config.toml
experts_per_token = 2
d_expert = 128
d_shared_expert = 0
moe_layers = [0, 1, 2, 3, 4, 5, 6, 7]
balance_bias = false
steps = 3387
dataset = "wikipedia_en"
Below are experts of layer 4 (counted from 0) of a mixture-of-experts language model. Rows are named router (the router's row for the expert) and show model dimensions 0-127. Each number is 50 + 10 x the weight over its row's rms, rounded and kept within 0 to 99.
Before each expert's rows: a language model's description of what the expert responds to. This comes from a sample of Wikipedia text that the model never trained on.

# expert 62
y and us endings. Word pieces y, us, ry, ly inside or ending words, like c-y-cle, courtes-y, un-us-ual, Mutin-y, plus capitalized starts The, My, Che.
router:59 44 50 71 56 47 48 51 63 29 46 59 55 57 41 46 24 60 52 37 48 47 55 31 43 50 42 38 58 43 59 51 50 60 53 55 53 50 57 53 31 59 47 46 51 50 58 48 50 40 34 44 56 64 39 58 69 33 34 64 62 46 53 49 54 49 38 65 49 47 62 28 44 46 63 38 65 37 49 53 31 53 62 40 71 39 37 46 56 41 50 62 54 54 51 23 47 43 50 50 44 40 47 42 52 69 63 47 59 54 47 43 39 42 61 51 55 55 48 55 44 31 60 68 46 64 61 48

# expert 46
Vowel o/e pieces. Single vowel pieces o, e, a and short syllables like co, do, Le, inside words and Spanish or Italian names: ch'o'ice, Castill'o', 'Le'e.
router:40 39 58 69 65 41 35 69 59 30 30 64 36 58 51 69 47 43 53 49 23 52 53 52 49 39 41 42 51 48 33 37 50 53 33 59 53 38 57 35 53 54 60 42 46 55 62 56 24 41 47 52 80 62 38 47 65 41 38 54 46 34 45 66 56 51 52 59 48 53 50 50 47 54 57 44 64 50 45 39 38 44 44 42 60 43 38 47 45 52 39 50 59 50 40 40 41 43 52 59 54 48 42 53 48 58 69 52 52 49 47 45 58 55 50 65 51 54 44 40 58 62 62 73 49 51 57 44

# expert 38
Closing brackets, quotes. Closing parentheses, brackets and quotation marks ending names, abbreviations or counts, especially in tables and headings, e.g. "(OCC)", "(15)", plus row-ending line breaks.
router:30 54 54 52 54 62 64 64 73 54 32 59 60 60 49 48 33 59 60 34 47 60 57 41 49 49 45 35 50 33 45 33 46 65 42 64 59 41 61 51 36 50 64 43 39 48 66 61 44 38 44 26 48 69 52 53 52 30 35 50 56 52 57 60 48 52 48 55 37 52 53 44 42 39 63 53 63 37 39 46 52 63 48 45 54 55 42 39 31 40 45 25 57 58 57 55 44 50 48 60 36 42 40 46 45 64 53 43 52 35 39 47 50 57 51 52 59 52 47 51 35 53 52 53 57 77 49 51

# expert 50
Capitals and final t. Single capital letters in acronyms and country codes (SWE, GER, CSKA), word-final t pieces like Frankfur-t, and apostrophes in contractions.
router:43 62 45 52 67 47 51 54 52 48 36 65 41 56 69 40 56 52 40 46 44 55 48 45 44 46 44 39 46 53 42 50 37 70 53 49 55 36 62 57 22 44 70 30 35 63 67 43 42 61 42 44 44 42 51 46 61 39 46 67 51 61 61 56 52 48 52 47 50 54 65 51 30 47 67 48 60 54 35 42 52 56 46 45 48 28 52 39 37 51 41 48 49 63 73 52 50 62 26 50 43 44 56 37 30 58 57 44 49 56 41 61 51 53 35 46 57 46 47 45 56 55 69 65 51 61 38 57

# expert 55
Line breaks and structure. Line breaks and table pipes that end headings, list items, infobox lines or sentences, before "- Fatalities" or "== Background".
router:50 48 28 50 50 42 67 55 55 48 41 59 50 58 67 46 57 49 58 52 25 45 54 24 42 32 59 52 67 49 36 51 38 53 51 71 45 38 61 34 49 48 50 45 42 53 53 63 43 45 38 50 71 43 50 63 61 41 47 51 55 58 52 77 46 68 56 43 45 51 51 54 44 26 55 47 64 59 27 47 47 57 56 47 54 55 70 51 48 36 58 26 49 59 37 42 52 43 48 69 37 44 68 53 38 46 60 47 62 48 50 52 45 44 51 54 54 47 58 55 40 54 45 48 54 63 57 60

# expert 30
Mid-word Latinate syllables. Middle syllables of longer Latinate words that suffixes like -ed, -ive, -ion follow, as in rec-ess-ive, c-ert-ified, ch-ann-el.
router:31 62 45 53 48 38 51 55 49 36 47 68 43 56 46 45 48 63 52 51 33 42 56 46 46 48 31 44 51 63 28 52 59 66 41 56 60 45 43 54 47 45 58 31 47 39 49 53 47 50 50 42 50 72 28 53 67 44 51 66 35 42 70 65 45 48 30 48 50 65 45 48 42 42 61 46 61 32 47 51 44 49 53 34 50 44 43 48 50 50 46 59 78 57 50 43 58 51 41 60 46 43 46 55 63 54 64 52 45 61 44 61 54 38 39 22 58 46 50 40 52 39 71 57 48 59 55 65

# expert 56
Silent-e word endings. Word-final pieces ending in e completing common words, such as -ide, -ase, -ite, -ade, -ine: anhydride, website, override, decade.
router:58 58 55 61 65 29 65 52 60 32 44 67 62 56 44 60 35 41 41 38 33 48 43 48 47 28 52 33 44 55 44 48 48 55 26 60 67 48 56 34 53 56 52 41 45 43 58 63 51 64 45 47 56 70 56 56 55 54 34 51 40 50 41 53 56 61 50 53 30 55 51 38 43 55 58 45 60 38 33 55 33 57 44 34 56 46 51 42 42 42 55 40 59 55 41 38 46 57 64 62 44 45 49 54 63 42 50 51 60 50 42 57 46 49 54 56 52 47 72 38 64 45 63 60 26 54 68 49

# expert 15
Numbers in tables, lists. Numbers starting table cells or numbered list lines, such as squad numbers, dates, years, track numbers, plus pipe separators.
router:34 43 32 57 58 34 46 71 39 41 36 71 65 60 46 51 46 58 56 50 41 51 47 39 43 40 65 33 51 42 53 31 53 63 37 53 50 47 53 54 47 37 49 50 41 55 43 62 36 43 51 44 63 54 25 49 63 34 33 44 65 42 51 53 49 67 53 54 44 57 55 43 39 57 63 46 51 55 38 48 35 64 50 51 56 41 56 43 35 30 56 43 54 59 56 41 38 42 46 63 46 27 55 54 57 52 72 61 55 60 48 58 49 44 40 50 55 51 52 58 50 34 62 46 45 60 58 75

# expert 14
Table cell separators. Pipe characters separating cells in Wikipedia tables, mostly after numbers or names in stats rows; occasionally semicolons, slashes, dashes.
router:31 65 58 56 53 51 59 56 55 53 35 46 73 54 57 59 52 44 58 34 49 50 45 26 38 45 44 48 49 50 45 36 71 56 50 62 50 48 65 49 59 35 53 38 24 45 41 55 38 42 49 47 51 42 53 54 64 36 44 91 43 37 66 56 51 49 45 49 44 59 52 35 36 54 50 35 58 55 47 45 38 59 57 44 56 60 58 36 55 50 40 50 55 62 60 49 49 41 45 63 44 45 52 40 45 69 50 57 69 53 29 63 45 52 52 44 65 55 41 49 52 47 66 50 44 52 57 50

# expert 32
Line-start list markers. Hyphens, bullets and pipes starting a new line in infobox fields, character lists and table rows, e.g. "- Spouse:", "- Family:", "| 25 |".
router:45 54 62 62 51 35 63 63 51 31 46 55 23 55 35 46 55 49 53 45 36 52 47 53 33 42 60 57 46 61 57 41 63 57 54 48 51 38 60 50 50 54 44 50 49 42 64 60 48 48 41 51 46 54 44 49 55 46 43 56 71 50 54 48 55 47 39 50 44 47 62 51 59 65 50 52 60 29 38 35 61 57 39 49 59 36 51 39 47 14 57 35 67 56 81 56 43 52 42 52 36 44 47 29 43 49 50 58 58 58 50 46 39 36 60 48 61 59 49 49 55 41 40 51 60 47 54 76

# expert 53
Line breaks, years, table numbers. Line breaks and numbers in sports and statistics tables, years like 2024 or 1876, plus 'the' and word pieces like self, quarter.
router:29 53 42 58 63 47 47 57 56 32 41 64 58 67 48 50 42 55 54 39 41 55 42 47 29 38 45 37 61 44 53 40 56 58 40 60 69 34 64 42 33 51 61 40 38 48 55 62 38 53 36 39 55 65 35 41 61 46 39 58 54 49 62 52 58 61 35 64 38 67 56 38 33 45 69 39 61 50 39 42 45 61 53 41 56 47 63 38 35 44 58 39 54 63 55 40 39 46 47 60 42 38 49 42 53 57 63 52 56 42 42 57 46 52 49 44 66 48 59 42 41 44 65 64 39 58 48 57

# expert 41
Personal and place names. Given names, surname and place-name pieces, e.g. William, John, James, -son, -ton, -ley, York, County, England, mostly in lists or tables.
router:61 60 35 60 55 36 47 69 46 45 56 53 60 54 48 53 41 67 47 55 37 54 41 47 54 34 56 45 41 46 34 34 76 64 44 49 65 51 48 43 44 58 60 30 30 50 61 51 54 58 36 49 49 56 54 51 50 41 47 68 65 48 56 58 43 62 42 64 45 47 59 37 48 37 59 47 51 37 26 42 37 40 55 53 45 56 51 49 53 45 65 46 55 64 58 32 26 39 63 49 33 50 50 46 62 55 66 65 56 56 44 46 50 45 40 51 50 41 67 40 33 56 65 61 52 61 54 53

# expert 51
Table pipes and zeros. Pipe separators and zeros in score or medal tables, plus a few pieces like centre, River, appearance, dashes.
router:28 53 41 58 61 46 51 57 55 33 41 63 58 66 48 50 40 54 54 39 44 55 42 43 28 37 42 39 62 45 53 39 57 59 40 62 68 35 63 41 33 50 64 38 39 49 55 64 40 53 37 40 55 65 36 41 60 45 36 57 53 48 63 52 58 61 36 64 39 66 57 39 34 46 68 38 61 49 38 41 46 62 52 40 57 48 63 38 36 45 57 38 57 63 56 40 38 46 48 61 42 38 49 39 54 59 63 52 56 43 43 57 47 49 50 43 66 48 60 43 43 43 65 64 40 58 46 57

# expert 10
P-words, mid-word pieces. Word pieces after p or P inside words, such as Sp'ec'ial, P'rop'ositi, cor'res'ponding, Indianap'ol'is, plus odd fragments in tables and lists.
router:28 30 53 60 59 40 39 57 58 27 34 54 33 61 53 56 44 58 49 47 41 49 30 43 40 49 53 45 43 59 27 58 60 56 28 48 64 42 74 44 54 57 65 44 35 52 73 58 52 35 45 32 51 60 31 41 52 45 40 61 58 51 62 52 60 56 49 54 46 62 49 44 42 42 59 41 56 43 48 51 63 62 51 46 55 53 45 33 39 44 51 32 60 64 63 54 47 60 60 53 44 38 51 37 52 63 46 46 54 44 52 57 48 44 49 52 55 53 50 41 45 46 73 65 42 58 49 55

# expert 35
St/est/and/th endings. Word pieces with st, est, ast, and, th inside words, e.g. ancestry, eldest, freestyle, livestock, 67th, defeating, hosted.
router:42 67 22 53 63 42 62 49 49 42 55 58 64 58 54 45 51 54 40 34 36 63 47 58 50 44 53 37 56 44 50 47 72 62 35 42 60 41 64 32 52 52 67 40 50 61 56 50 42 60 28 42 49 59 54 65 55 52 41 83 57 53 56 55 51 53 54 50 38 58 46 47 52 48 63 44 60 47 46 48 39 54 51 40 52 40 41 52 38 38 48 54 66 55 47 42 58 55 29 47 43 43 49 41 57 48 56 44 60 63 32 48 52 24 54 53 55 58 48 61 43 24 42 58 54 55 33 48

# expert 16
"el" word pieces. The piece el (or ell, els, El, Bel, del) at the start or inside words and surnames: 'el'ite, 'el'igibility, Philad'el'phia, Kov'el'.
router:48 55 41 55 60 51 36 52 54 37 32 64 51 58 61 58 48 67 35 44 34 54 49 57 45 44 46 42 55 54 42 56 59 55 48 53 67 47 68 54 51 45 44 47 36 54 39 81 48 50 45 48 55 60 33 25 59 59 37 54 42 57 48 58 61 76 50 61 51 65 64 36 43 49 58 41 51 59 38 48 54 53 45 41 62 38 51 45 38 49 49 43 47 73 46 36 27 52 52 54 39 44 44 41 47 36 50 56 62 49 45 72 42 43 33 51 67 45 61 48 31 41 39 56 55 48 55 55

# expert 20
Agent suffix -or/-er. Word-final pieces forming agent or title nouns like direct-or, govern-or, secret-ary, resident, plus the preposition for and pieces like -er within names.
router:52 67 54 70 66 59 38 56 46 34 40 62 69 58 33 45 49 55 54 32 43 56 41 58 46 45 51 31 52 38 62 56 61 50 37 47 65 45 51 33 56 37 45 46 44 32 53 65 58 43 50 53 51 43 51 50 49 43 48 61 56 50 66 59 51 63 47 56 54 53 53 44 56 31 58 43 63 41 49 34 25 65 38 44 57 49 57 45 43 36 42 41 59 52 32 45 37 51 63 52 47 44 45 45 37 61 48 63 64 77 45 53 35 44 47 54 60 39 44 37 58 51 30 52 62 55 59 53

# expert 52
Numbers in tables. Numbers in tables of election results, sports statistics and scores, often the whole-number or decimal parts of percentages and vote counts: '36'.3, 4'8'.1, '21'.
router:42 36 53 58 54 46 69 42 51 40 45 55 60 60 38 55 38 61 42 37 45 82 44 47 41 50 57 26 52 60 56 39 50 57 38 59 54 46 48 48 48 57 59 42 40 27 61 54 37 46 48 38 43 48 36 37 61 24 32 48 61 40 51 51 50 77 48 57 44 61 55 43 32 61 57 42 61 67 46 47 48 51 55 52 68 60 44 39 41 42 46 54 54 70 60 41 47 37 60 64 53 44 56 46 64 39 63 43 52 62 42 59 49 42 42 52 49 51 54 43 50 56 62 50 39 47 51 64

# expert 5
Mid-word it/et/le pieces. Short word-internal pieces like it, et, le, ot, ett inside longer words, e.g. Capitol, editor, meet, robot, fleet.
router:51 34 48 70 72 37 56 51 51 51 49 67 45 55 64 38 35 58 39 38 47 50 58 56 49 35 39 47 59 57 38 47 53 55 56 58 54 49 59 51 52 38 47 51 38 57 59 61 48 37 47 45 61 53 44 48 44 51 34 76 33 49 70 60 57 56 42 65 47 52 49 50 33 59 69 47 45 55 43 30 40 50 68 37 63 36 53 39 44 47 54 23 69 56 41 48 54 43 34 46 52 39 45 52 43 70 50 43 57 47 45 49 46 43 40 32 61 62 66 52 44 51 38 65 51 55 52 46

# expert 31
Infobox and list punctuation. Colons, commas, semicolons and dashes right after field labels or names in infobox lists, e.g. "Engagements:", "County:", "Titles:".
router:54 42 45 50 57 50 54 54 70 50 48 52 58 55 64 51 49 52 44 23 48 47 52 62 52 51 41 48 58 41 36 42 43 62 56 43 54 43 50 42 52 38 69 51 28 39 57 33 32 49 49 47 50 44 36 54 89 45 50 50 56 41 52 51 43 50 26 49 48 51 53 41 54 46 45 44 62 38 43 45 48 59 48 46 55 53 46 36 54 40 56 52 56 59 61 49 54 41 74 55 29 46 63 47 52 57 55 54 64 51 51 64 48 48 21 54 54 52 76 48 27 35 52 59 49 55 49 64

# expert 26
Mid-word syllables. Short consonant-vowel pieces early inside words and names, usually after a capital or first letter, such as res-ul-ts, enc-oun-ters, Rober-t, Fran.
router:55 40 66 63 48 50 44 61 52 20 43 55 51 56 57 50 40 55 47 18 55 59 29 52 34 36 57 47 56 51 56 57 51 59 47 57 56 50 66 47 48 57 42 41 44 55 60 59 52 67 47 56 50 63 33 35 48 46 42 62 45 54 62 42 58 56 58 59 39 64 67 44 40 33 64 46 48 36 37 35 58 47 67 47 54 38 41 47 43 39 40 50 44 60 39 41 43 52 64 52 51 41 54 35 44 69 58 62 60 57 42 47 41 44 42 65 62 45 67 35 55 54 41 60 47 47 49 64

# expert 54
Line breaks and sentence ends. Line breaks ending infobox fields, headings and list items, plus tokens near sentence ends, such as Location, ==, the.
router:46 32 51 72 42 33 37 54 62 50 43 61 65 48 59 47 51 50 58 52 44 69 27 67 51 45 39 51 62 66 38 37 64 70 53 48 51 47 59 36 46 50 51 55 43 49 57 77 42 75 49 40 49 48 41 47 46 33 42 61 59 61 55 69 48 60 45 50 33 53 57 41 44 54 49 44 58 57 55 43 53 51 43 47 62 41 35 52 43 49 33 58 57 47 38 40 55 69 54 57 43 50 73 48 54 45 60 57 60 55 45 55 48 55 57 32 45 40 60 38 46 52 43 52 45 74 59 51

# expert 42
Table pipe separators. Pipe characters dividing cells in wiki tables of sports results, rosters, episodes and discographies, plus occasional name fragments.
router:30 57 44 58 62 46 49 56 53 34 39 63 59 66 47 50 42 53 54 39 42 55 42 41 30 38 44 38 60 44 54 38 58 60 39 60 70 36 65 41 33 50 62 39 37 51 54 63 40 53 37 40 56 65 35 40 61 43 38 59 52 48 62 52 58 61 35 63 40 65 58 37 35 44 68 38 61 50 38 42 42 63 52 41 58 48 64 37 37 44 57 39 55 62 59 41 39 46 48 60 40 38 48 40 55 61 62 53 56 43 43 59 45 48 49 43 66 49 58 43 42 43 65 63 38 58 47 55